{
  "num_hidden_layers": 13,
  "hidden_size": 256,
  "n_experts": 24,
  "experts_per_token": 4,
  "d_expert": 128,
  "d_shared_expert": 0,
  "hidden_act": "swiglu",
  "moe_layers": [1, 2, 3, 4, 5, 6, 7, 8, 9, 10, 11, 12],
  "router_score": "softmax",
  "normalize_top_k": false,
  "routed_scale": 2.45,
  "balance_loss": 0.0172,
  "balance_bias": false,
  "init_std_router": 0.00964,
  "lr_router": 0.00141,
  "vocab_size": 8192,
  "norm": "rmsnorm",
  "norm_eps": 1e-05,
  "tie_word_embeddings": false,
  "optimizer": "soap_variant",
  "learning_rate": 0.00328,
  "beta1": 0.95,
  "beta2": 0.95,
  "max_grad_norm": 1.0,
  "batch_tokens": 131072,
  "max_seq_len": 1024,
  "train_tokens": 470800000,
  "max_steps": 3592,
  "dataset": "wikipedia_en"
}
Below are experts of layer 9 (counted from 0) of a mixture-of-experts language model. Rows are named down (a neuron's output weights, with its number) and show model dimensions 0-255. Each number is 128 + 24 x the weight over its row's rms, rounded and kept within 0 to 255. Numbers have three digits each.
Before each expert's rows: "raises" lists some tokens whose logits its average output raises strongly, later layers aside. This comes from a sample of Wikipedia text that the model never trained on.

# expert 13
raises: "ars", "ject", "her", "ā"
down0:157141150148166136124098133084142117137097139090092158101088088139178077141099111122100160153113131123086167135117152135123118124114129124097129099086117131073130103154140132120140123166078180092107137106143145120112128134085166124124114153142163120108099105087101145090101162124084120147117109098140105161102126188093130135125099170122130152164132097126147169158162136132133112114137161156099171150117169091139148117128108133132101128145165106097151111127099172142088091144117104145151141162124153100103152126066121147142131123162121142093161110145176128098166113139124135141115115106120135148118099105152130118107146107169136131133116115121136138130106114117132096142151129136101154142114125137117102191146110106126158124138120180132109148152121091142109142128126158
down1:091135112082138117174137122095115163103117154126128136146171103132093122117103126140129115143136064127156127153089144142142135133115139146104155151190098161098098114059086134163166155132151136158130127091123086127093145138125141123138113171148127112148164092085100178149114119165168125134122126113130110099103135133138129115111109143110078157096131120098079114141145140137135140091139090141144132122120117160156081089163118132144087151135077152104115122143105166160092132108152102087124125125111096140095107180144151121124153142119130158152149142110138088146132068140103104113098122158145103150116125148163123111111119106103136114163160115103135102143132163137109104113112117138103113126119134102139103121116103132129108145170118139139131130147142140082099119170098085
down2:149104085127150145150098170124142134168126128183117124114137141091125120128167105118106139147107135125159135129116121139160116114107146184133119150134115143116156123142136152108153109115155101113124136123095131164174127137125131145147123153085143129153117151183114122128129145084131100105085104111164161169098119157115086139126162165145099140108112129132123145152144115119126136163057122136143143115082091126117115111141128112115096106144104101125109133105161119157096122159103110121133123108096118112142148106146158140107119115152091107099111171151136174121149140139157104103113080135203180094159110105092133148134142101136122106121154122165158115124131142117072167144111125144139084166123132088114088067126160137147146140127116150102103137085166136114168135138092095

# expert 11
raises: " the", " ", " a"
down0:134132127115135107118122072107096118088170108115135139106143119134101129080143115112124107100130161132136159149148123137121150116137135109159114134122098117104142120155096115123123120139135132135126108109124118138091094112152100149132138090158083105158131120136055128125138166154134155183117124125140109117116170145108131125122168124145143145131198161145117126110109118111155112115123117116101119129128153169176137123137104145174111132121097149125148145145118144125123150144103112115105142105128120126105129092125082121107138142167111167126105127161124124110108150108176116143188137128122162088083096100124113155159129127147110198090112160160125117135176096164110157087127121132121121080150118124152127114150078140164091174152166171152105193098121128158127118184151141
down1:125165095091165147139111155117135115142093139114129127130169123162126139135150131159152070098147086121109080135078194108112132100100067126111113175108126128125098103136115128144128098121148135137153087139122164101168124158134107120099158123129091133110150162171141132130146139105154135146098094111179122124171160121110112155145147129145129131124120111128123093146149043129122129127138105127172158130130150127130122109142146126141155139123130121140139157117125155125124151122113133129106101105095129133127179126136120106109139118096134113161121138144070113120120105132096095106159102193137146176138163093128120107122114147128104129106104136138120145159122090135083123092101120101147167070116114122139124138123147142127160059184105162147110119141145105135133109144148086
down2:140112143139102169129119130133120156112126083070145125128126152141100129104146158126142111129159149084118165156163133077135094136166130144121153109112098147108159129102150142159125121129150113097137143095103140112160139149152137147107126156129139114085119099091149136124190185140169101105100124143134128146119092103159112126131159144095130146133132163091133148126148160143123140132155112146114150147163134095089151151136116098132145096126142152070123123115145128101103107184127138156154136136146094140158112115148120167136089184122143106113142142113118153138126126140157141115102118162196130148173108113144123127096140126125136042155128114086135121128122100119176134117126121152104152112142097136171147133151146152123134165142170134078094127147106174099156147160097132

# expert 9
raises: " the", " a", " his", " its", " their", " "
down0:106124150159122134101147160132137124120131164173145135177122131094162111072111093153122175093151167117094150146162132160132133123117122099143126136096119114157189117141139141132116112177121146160151120129135133100143134129130123120147126085154171163129160128154115115109094138126148166090174146078101090154100144148110136082130125125109165106135084102145074138091136158152141115116085118104195149171140104186149129117135099166162176119130160135099130131154091116116154113115120126109103115157147141098148097152153142138138095119149084096116139127131150084110133123133103119099125160094118110184107117141122133132120116123135129122127132132138169152138147156147147118141113098147153132096097078140143149094142107123161146136161143127170138113145123129087125128131153109
down1:100127133115159203161116068110129105100140126122126146141151122188073167126158145095125129133084106139098113107127091120146130097132112104149124145152121102170054104111158111119151120102122142151126094121163115147174161124172136107105116119101114149163136054175163154131168117138139125129120134126156109132097161123131134102141051107141131127118117115150123124124080130138206126110098104115134131108131156122129142098138150136134122155130139139146128113101150128111146130093157166125135116133128116143123142115109175158111107159140162107139123144144066095101119124144132100149147129151122116144134120109165172104130129105144133126134115126142113140152101122168164133113108119165137161093154140139121109159090121117115147168126107116110171163124150155119106152142114117
down2:104117175119134102168131140110118110157128080129157119143093176108162138082111097129139114127089104150134117131110118151167146164137125089140150112109136117146121166122130094131124147107105120133167115108126111117088118076102111152119153081133113119132117095100158129134081134117109125130140127117127147131137097131129100129160104116172129110112115094100132103139106135139146169131166127085110098094150110149127111108120040128121154158091115150140133120084095134145139157099152108128129140098161123114078091150145124099143167130160128132122177098095112162111117110132134092110133137135109185060090144146140084146121124143137128115106129140144077111118101133132138161115127140124078141112122110123138148171140119105122135117150113148147103101172153195150129113092168133

# expert 7
raises: "ath", "i", "ook", "IN", "O", "H"
down0:099128111128139162132125124160118112093082117169145148161121135098153147123116127146105129111118096115113162128148149107145125163141126147137140147128126119101140091162136108149103132103131175100131112118161123085082138135099100110134183115113118093150114178133117054112083121131096103132095120088126102120162166090144126119108126132129117113164120157169100147152097155149118149112152145111103133145134080185146157101106132108144174113124146128123160121159109144152162151110109113104110162131149121125121117095103094164103118140114110134099153125144113106111131132098142109115135129111144136107141138138089081086158132163147114142116107117155125117126177160154122119182151138142152073128165156147115167159172143150117164110102165166166093088116109103109140147122139165
down1:119103114117083139108112119131126086109138137091064110095079111101086128149123123164091186156147135135073159151160099172139153105116126128126115107125136141170102093092087146080128105129098135153112102105162134116111147134129135128107118131122157153117177090122183115180159108122130129122171127137126154130210148171123140160149146079144121093172133135108121094169147122133164108139153120134123120126131127133104135129139101143145099114155174147128087157186165096142139144120098128115095128123094100149108140091122136144142156085137149169122126126158116111119186120173077129114137128114153122119127097131131100143126144130117116134107143119129142135150117121101120130131111150123152165111118117115152115123134109133145117117160117130122092103102097099119156116130163093
down2:089126171131153143103115083138132116112154175173113153120140139101142109129122147154123155110119153139130140177120094119098116149132163171144157162172148078098113098114112169120138101167122158085104081178105110154118160126123113100140106114156144089188095162177070140139158124169128079089117113115132130095126141133138119119112169132145128138124122102116100125129135109099096108135145138147131139123129125113127106113131157101129130121088149086116087112135129123089177091131128146084125102114111122119112132147120113117155116126096172154097158142098129141092092106125131138126138152116103126144125123122149132112160134122144100125181116137140170131103144150120160151153113129111112106084138182109162142115127132084126164145138141095109108134146139144091135098156099185

# expert 2
raises: "ars", "ol", "ar", "ad", "in", "as"
down0:113145112118132116148113095110135131130108145157117156173128161132065156117127150171149139146121100143174120126145138119122144089117125123123143157122159150117122121124152114138125141142149143176173136102145113129098136094141132134152097102091175140119122070099117169112130144111150132083147087131126092144137134123125130153138149158133137114145130082111124092135070154159082106152071112093117127148151128104094127099123156110147128106135096100133098142100144124140130146108149140096094135116170089119135084138161117139133131146118116106147078116155153131138124129145121102176100087110141141182144141098109128148132085130104119095116089146110102117085140139154129134117141121082148147156134086139121057137126151155109116138144113163147113122151105055137099066105141133
down1:145109148127156116131143105141131128117122174093183109123150114158085129094103116116154086128121183117126192094146073162164194153136128126118098119123108164135127134111154159117138155142135169148157157120083154134111112138139127101138113119145117099153141105145138090114168124149128158146161144173186156119097160081113118107147106112165107113156098166128147090134126141096118143135095129094116142130173115123125104165106168163150092137115152139163116144146097094163115125158104137137100123132083120106107109131121114128118155126135135124114123162140121120179105107131101116154120119164132160136099112133143136154143083144097105115100164110130109100127143112131140107111087129079172137100127125174171131118105128097107114131124133144133119088142128134078148159147130110
down2:115162137103131148090139110109169128092124088144161147159167130129082120108091122129146166154135153185123131136172062108107128106138141113105184133125116094148085088142170106118157119110102097128162169123171089161102118102104107142149146104128132159112120157167148122134063146124162128120151121150115132142140110124122114103126116129151106070135151131123129109128075192113113113102119104162099149119124164118141143113096190116164144143138123115138139127117122111093111176121162123141091119132141115125140092139109107090132091128102139145114166111157126149095097084146151148147143173119131098134124128169136093104130105104155130135112135152143137176110135128137129086113156127126160149134112125118098140141166163126119139125154121146096135124090125099134099135122166131

# expert 10
raises: " the", " a", " it"
down0:109163167127112137120127190144110078129164133156125128130111162175137142080167146102075136118151123138087130138124137124139136135114102071093180107143096137146121109162144115120120164136080129146170136096129125126127127110094125143089134108159127113131131142099092130076124116128118130155156151130136126116088123096099105149114107152132107132114136148115145120164158143162126145086133120099118155125082093090206138118150147146133139098086103154116153137124150152122108067138103128137138136132119095143091167128102100091099158155130134120125111141105153122120118133088147130121126140113126107159118094095116080121080160099132120151130138128165107161139145082116137111144144059109113117127139122115132129199166093141092157158132125141153113146114137115150114129116128111
down1:133149149128111100141149153061134118169155116165130121118143140105104158139067104112117124128140160132135084134117134137153148088129117121106128122119112108142102180124131084116155166154127115186152141104165112136103127162108189146129173098162122146118126097139131134125069103093109133126102148148112139091150107130089094153115153104152090148154116072129158131127135121135091112104169132142109144161114104146128147139122107124120163130134097136147133091117102081132152161113109139108127083098145150117152149108129097121104125104109130104153118143160106113155117091132096112108125103135116116110098139097118101189085109138135103126145116106161143127151142155140146147161106184135111171162088126147101154100147140169101115102130101118106085136111156154113142166120158119
down2:129132093155111171121180168113141106079118138130133179048168135176123162159126119155128134102126126186097132167170132117100109104156107136148134096134143155124115128112159143168136102104123152126113143138160176106125125106102154148140150082119165145172090125173150134153100113124151077099119157125128128135135140119127099126106111143152103099121160084146092119126133114141115164134131115160113122144179108110092149156137130133138139122110130144144141155128151156167144125122178127121123122135071148079144105126109164146115105133132121115129137163117158109132106129130123120117165110110113110119131139125135154114064159148074116159155154145163094109143152118162127110154138080130149111123104133167129161146116181124122161137160128148110135157124134110121145169136108114

# expert 21
raises: " Act", " Country", "-"
down0:113145150139123105130113100170116105135166131126115160108134131131127108148147096115151149131094106088133149108113129131083090092168175129105083083145093137137095137177122150127111093109133087157157108091148147147156115169122111128106154125104143110147128123084092087140177118101119150092117110136164098136104131101120148161152114167125112119122151110122103124142130146096152114105116082146144133164128136088145122131145121156133139139118166151113161127124156156132108144125163128105080139124168117111147162187138047118116113135097119117114116131104082173141137133082128104085124146137116126143128153132122141079077107116129142126111145120120102128119141134134178121093135150123099150180109143100152175151137124113116157092148093157145159140132136141155139106173119092
down1:119116100131149109150129168123094097139128142156123168115155152107140122125105130147115136112119147070165086140114156135155142134151130155144090124151137139124150136074089130127106134085126167112068120158131143100087092099140131103167140086078122108096102131165146169150116108125130138119137105144106126123152100140101144166131141127172098148153130116129103125135125074163135176137139136146114091151106088152139106110137126115138162166134176122151113122121099110118111128131163129147137134104124106131156117168123190150151122146129135133117102134138121137127136142125114148145175120140105153183109124148130102148101177184135121181137116167102140174132105126144148115127176137058130134121160160136138107093125145116121145153182148089095148098115128152139138171151140119
down2:089171116147170134145111124119130141144128127102178125137108119129140140144134167122163115115132132168105096125132148144104128112152161088172136132154112127146129111144117136125152177115134108189169109165134104122104111121120127145151120142084165109156153124191136139151137129099139137089097135120136075139127158135115131144140102128075128116134138144147113137128095159107130178091136085116125181167190115089099106120114148149118134145112135137121134082107114116161142133140083111150124152155133125125142128133163088135127170116162145163107141136149106114149157129131096099159144097133118159136111141164181149136133140115123115106091163191138156122142130194150085090131133128113159109141121170109125156108108111159144165108119137154149135158110087128104156153084151141

# expert 20
raises: ".", "0", "5", " (", "-", "ures"
down0:147141118132117099123154114144177146123140098139102136139111147149121139087127119148125131139142120117149131114110133107115116142144119145122127107089147134120122153130132131180095150141131106117142154156117146156123097125085108182140128127137158090113133160150144144121136177100083170160136150095110097103076130097093164144126115147157099097095143126100152096077156108148145120122102153103124119104149102120110146150121128122138131067115089113130117103095125130153115158107102130141128150077082112089066087150103061150126115058134145085144124163179153149145106125135135162121104122148085138143157121138156148157144113131180117126144101103121123123165098074119134145123132083128113124112135136070169118130091124116131129158158123172106129110125132133147138161111142145
down1:109085105156136104164162160152161092155099136068170147110104078193087135069126139100133119127130167154141117127138165135129080140111169154145154182150157140127096143172124119084134110097120115124133122152104149128154105103141159128170149149114125163137150133089155094131126128100139131119102146141126139135107117144116149107155071153122137114105172153131150150135137138125123154143156122113128120122124159113109161156131129115092160133119105110128102133142136164139150122139185128119100128133109129153160178130166139104133110175120138157109124161116134115112133150162160145165110111091157130140138079050139133141125074142130112158122098118126151119123173151114130147114165126173151101130113109116126130130119107131093132131104125119120129105121108095147123134164080113
down2:111125095128107147146166156106145131131138143099160091159155161155134157173110138117117151100119157123090139194147160132167175145156117098165177149176119149103133091146138176118167153139120136101148102128118127145123106154117090138100115138103128123130142164121109115091138128131143159126082157132128090114149120156157123127124120121144108122127153102153121165158132134168135150126139182132124069130090137122150129098143154143129105177135123097138091133107099139140121113096087166120122125150119093183154104118175148115103151114114118149119136142119086146145143144106110147062121153142121085149107111148163150128109119133115141185125107100178126113121149115118123106082158148090097100145121135106077125147143120118136147160121143137092151125130142158153128163129122091

# expert 0
raises: "0", "4", "5", "9", "6", " times"
down0:129098166092143161115130155145154147103110122144127116123109122144123145109139165088119112141153103146115146124084140124110123141077152098126127178133148123140130164140140132130111161130142144138085094118097137132134146157120173151110104173107091105141148120120182079150145180128105145148154116183148147158133133137137170087151137125146147106130164128143104121159121080137183122159120130158092141158121124136129119162133157102153130120131119118155111118137152138122120145152152119138186150122129164162104134122147136054112108120131097112138139118108101102093129141096146093123115129159169105108122119103154165142138131090176115159130132134130144138103106110085127130141113143141130088124089128113119071162133137126141141124121145165206131150145141129165077078155088144
down1:151144084125125150127134110167125126146138152094159157186151146147095090128148138104137132118105120131129150131120148158161118127137124116150121108154113135102104175087159131127079137116126141097094152195118147093129124127162116141104133125155104133128097106135148119073120090095093160093144146136107126137126132127126140129153135159131132136148165119150121108122148164130154113137105100136120103093134143131098141106120165116134123142140098134140077141130218138129105120142097117111179130097098117136102103137104156151110097153091172136095141135118122108153097127156100138145165129160102103152174118130084130161137132170103128100140152122116148091134139139120115148119131103129126155117112163126120070172097122119147167127142113178140127106189055129121117140110180116
down2:173164117134123102093129160123119133157101084061105080092139124184139142099092099122163135127105105108121113138128119142108136104114104129164132138144154117101120150125107104170192080117125088145193101128127154126107153165155125118133167098118093121123107132137168142157149127141098102130196131097128132118114104109105096146104157096142085094123157136138120100125109147141126139168137138146138146135124147100150171131130126112145113098153120146124116113096137097145142155092117114154109144138121148082127107114099155126138181114133127149170138063133132141124163103140139120150113105167129148127106125126136129132113120140096118119124073135140108140094079142140136124133094098100124129133101166159126193147123131157159123143117119107156117130079096123127130162168141101

# expert 8
raises: " and", ".", ";", " for", ",", " on"
down0:145124153177145108079119159133130127113162089179110151117148157140149136160135133111150119112111084132131111161153131140073100121137177172123146118110113149158144150069134079124157152121148119104142111113107134165115096119134135112119135099117146101119132142148079115146147151139090132113122109104163133146118091151073130126133149106139136080134140136172122115088128185124134147145152125135078101135136116127140136135143128164097143149182123102131090165160114103113121172127121133074123104164118105130115127162146144150194126125113128117128178169085189105163106118099128097127128100130146119134102117118144143113133135130122159115134146142128082151163107161099106109101155134103098124141102147130141146152180118094165175128100116123149133142109124097141142126111120163
down1:114108141146089119153132125110115107148132130134158098138153110123124142165156161122159110131127122143099134133134136124138135088128126100136140126108126101124136126127132153117100138138114154104119099149127086138133155117176116093122175145135130132166115088106099107114149096163162158143148097069117108132155144101169146139130163104111091122130141128135082146152110133142150140118087117165092121128137084105129110118103119198125106089093135127152160144131106146112119121166147166133145186138140121141103155156117121110145132088125153100110113088086126164133154170170124137120142107127096117098074150159168083102110142168170098105106149106112095152134179166066118115103091098115113147151196139152134124128099134167123110125095140104165141109121134149127152116136110153
down2:115109125165061144096155104155123121080130125172101139194108143151149135098158119137140137152119101175141096096130142127138172123150111125151131085139160142087098120087149117098128132158134124096127093070131151069099120148127122135164076109156105130109097116114114146103077116126138116123132137121153152159124162128118095157083114148134124148168132124082114131136151127163131176122136079112124104106142139190139072101143101114110206122152154122096133109153130126127121109094127157141101120142102136157105162123124129124119129121108123114090109133123128106087148133089106127164125090083151108124125123155148139133118133157109130141147132137105139111132153146129145133153175130129113158151128146129158089113178123112110107116133124136132153123139155127135122146124188152

# expert 15
raises: " of", "c", "ed", "s", "time", "er"
down0:134114144130148143132135113136141114105147128124116126147118099159125084121095146096140112122147084108131115112120080105111116139110145123104115128151128140092144105144152118114111124098123133129149166096144100131150125079117117150151156117109129105138119178140161124168161123130164053176154094150159138122131141185181146102118137144106146112181143189140093167163092113130119086084139118168145118124125118113116138133137105162119110113161131147136132140112101118158168144132126141137125168151097108101114094174113146120117115163077167139164137132094106136099128100138127095127167132120129113131154087101123096133166154123151132094144108177123135102120103111084133074137086157108116145097138136123154080118173146111157153150135116122094132137133122162092145096089145134
down1:123138182121172141161112090119095159152132127105122137139116126155171143105114137098095107120122149099120126154175149097105147117110088120125112128147155178086152141131072086100167141140137169153117137122107112148110168088134161076110148109123146138129143168103134092138166130116076117100159132151116149097140103114150178143167109134161127175098091111108115096105098173064140132109122133100086116127147135146119117132107111136144178129135143145128138126131135149123144120122144122110153076115120105131075168097112138125145134108117124121174120135131105120093145099134101171159113128094081117112081133120123107121131109151125148126133118138122134133062142190152126129134127144151168102066142137152110138154143130105135129104144128132149126136124160156153124127135126163
down2:133134080080114084107161156150144134139105106076093140132145137156132160141119175087109142109130082130147127133142111140077169127095159141147129181099133104131091114157168142100158098124152180078145119112145160101122156119153125138090108119089123143132098142115137119153093152152120104119138144099185155158094130143113139094103115153096179119113122130146158138112127111119108118133089106140155138102119093127128107129138103103159123157119161099112106151086111106123133155147131140147117160055170184154130117128161150149076116187121097146137136102124081107123135119130143088148133149121135135162141135137153130092108105114112085123124144106126116110144113157143124144119159103120128112130089116130129125121144128147118106153157068154126140114122104111135095131142156121

# expert 17
raises: "0", "7", "9", "8", "5", "6"
down0:170164122147093120135092099132109175082151140096126115156157139130164138079154111138098121151097125125109125142123094101125127140113104132126105143110097102063143071122116149103128160149087125128137146132111126154131117088127120111108135157131087132162114108127103100130123171157138126113148112113132095130150096124133126159101138095174107139146122114165132176114127171113092184125111125108121116109141136130185104140118124134127118111123144128172074159115155152149135127134134139117131168115141113075129084146070180105087094131151083124135086106076129142090113123107125149129175101083157128106130123108179098144088122142139120149133093165130123120142164138172119113100135133136136158130166109134141104102126163147165119129125138125121153142136083112118116124112148104
down1:192108098104134139140128122115087116079118163135131170160173148140094164107126152112105110086100125157098113106135117085092117134165106143152105137117132160154123127101125073131141164125133126201148155158087130136075135123128116139144123122168123116132088154121141127148144128120118146104122157097139137143147117111128109153125130129114092141155141133117127161147173113117103109101113143152109112118157163085099105141170122121128179122109129160121130129120141114125123148169129128135145133087132151132118131092106128140123139089109099172120130125075144127150139085137144106152115120128083141144168063113100118135168174146087094098127111133165090109132123096119108106154166160137123108133114147126135118166115180129111096100155158147142161126183178127120123129107109124
down2:169109162095120137115090107138136089131125138100142146154098144151079135094126117120113086090133141124133142142129130123161143140144108147112105113147107133113132121133119079133120116124134105163095112162126133142113091113189151131130080140169142149171103102097107078115082137143133114161135093116117126107124147148133135133156110149203118184164069114167138141110067151133135126132120176095144074104123123125102133141115155105142125149173116109169124113140125165126115167086120078100106107135105115132144148125103140137102107136134102087110154121113196177137134083086103120125112154132113164176119113114127130132124153137122148154154162105138096131120125141121147109119137134117123107177123093118108147111099166115121125131147121151127119129136153111151094116115080107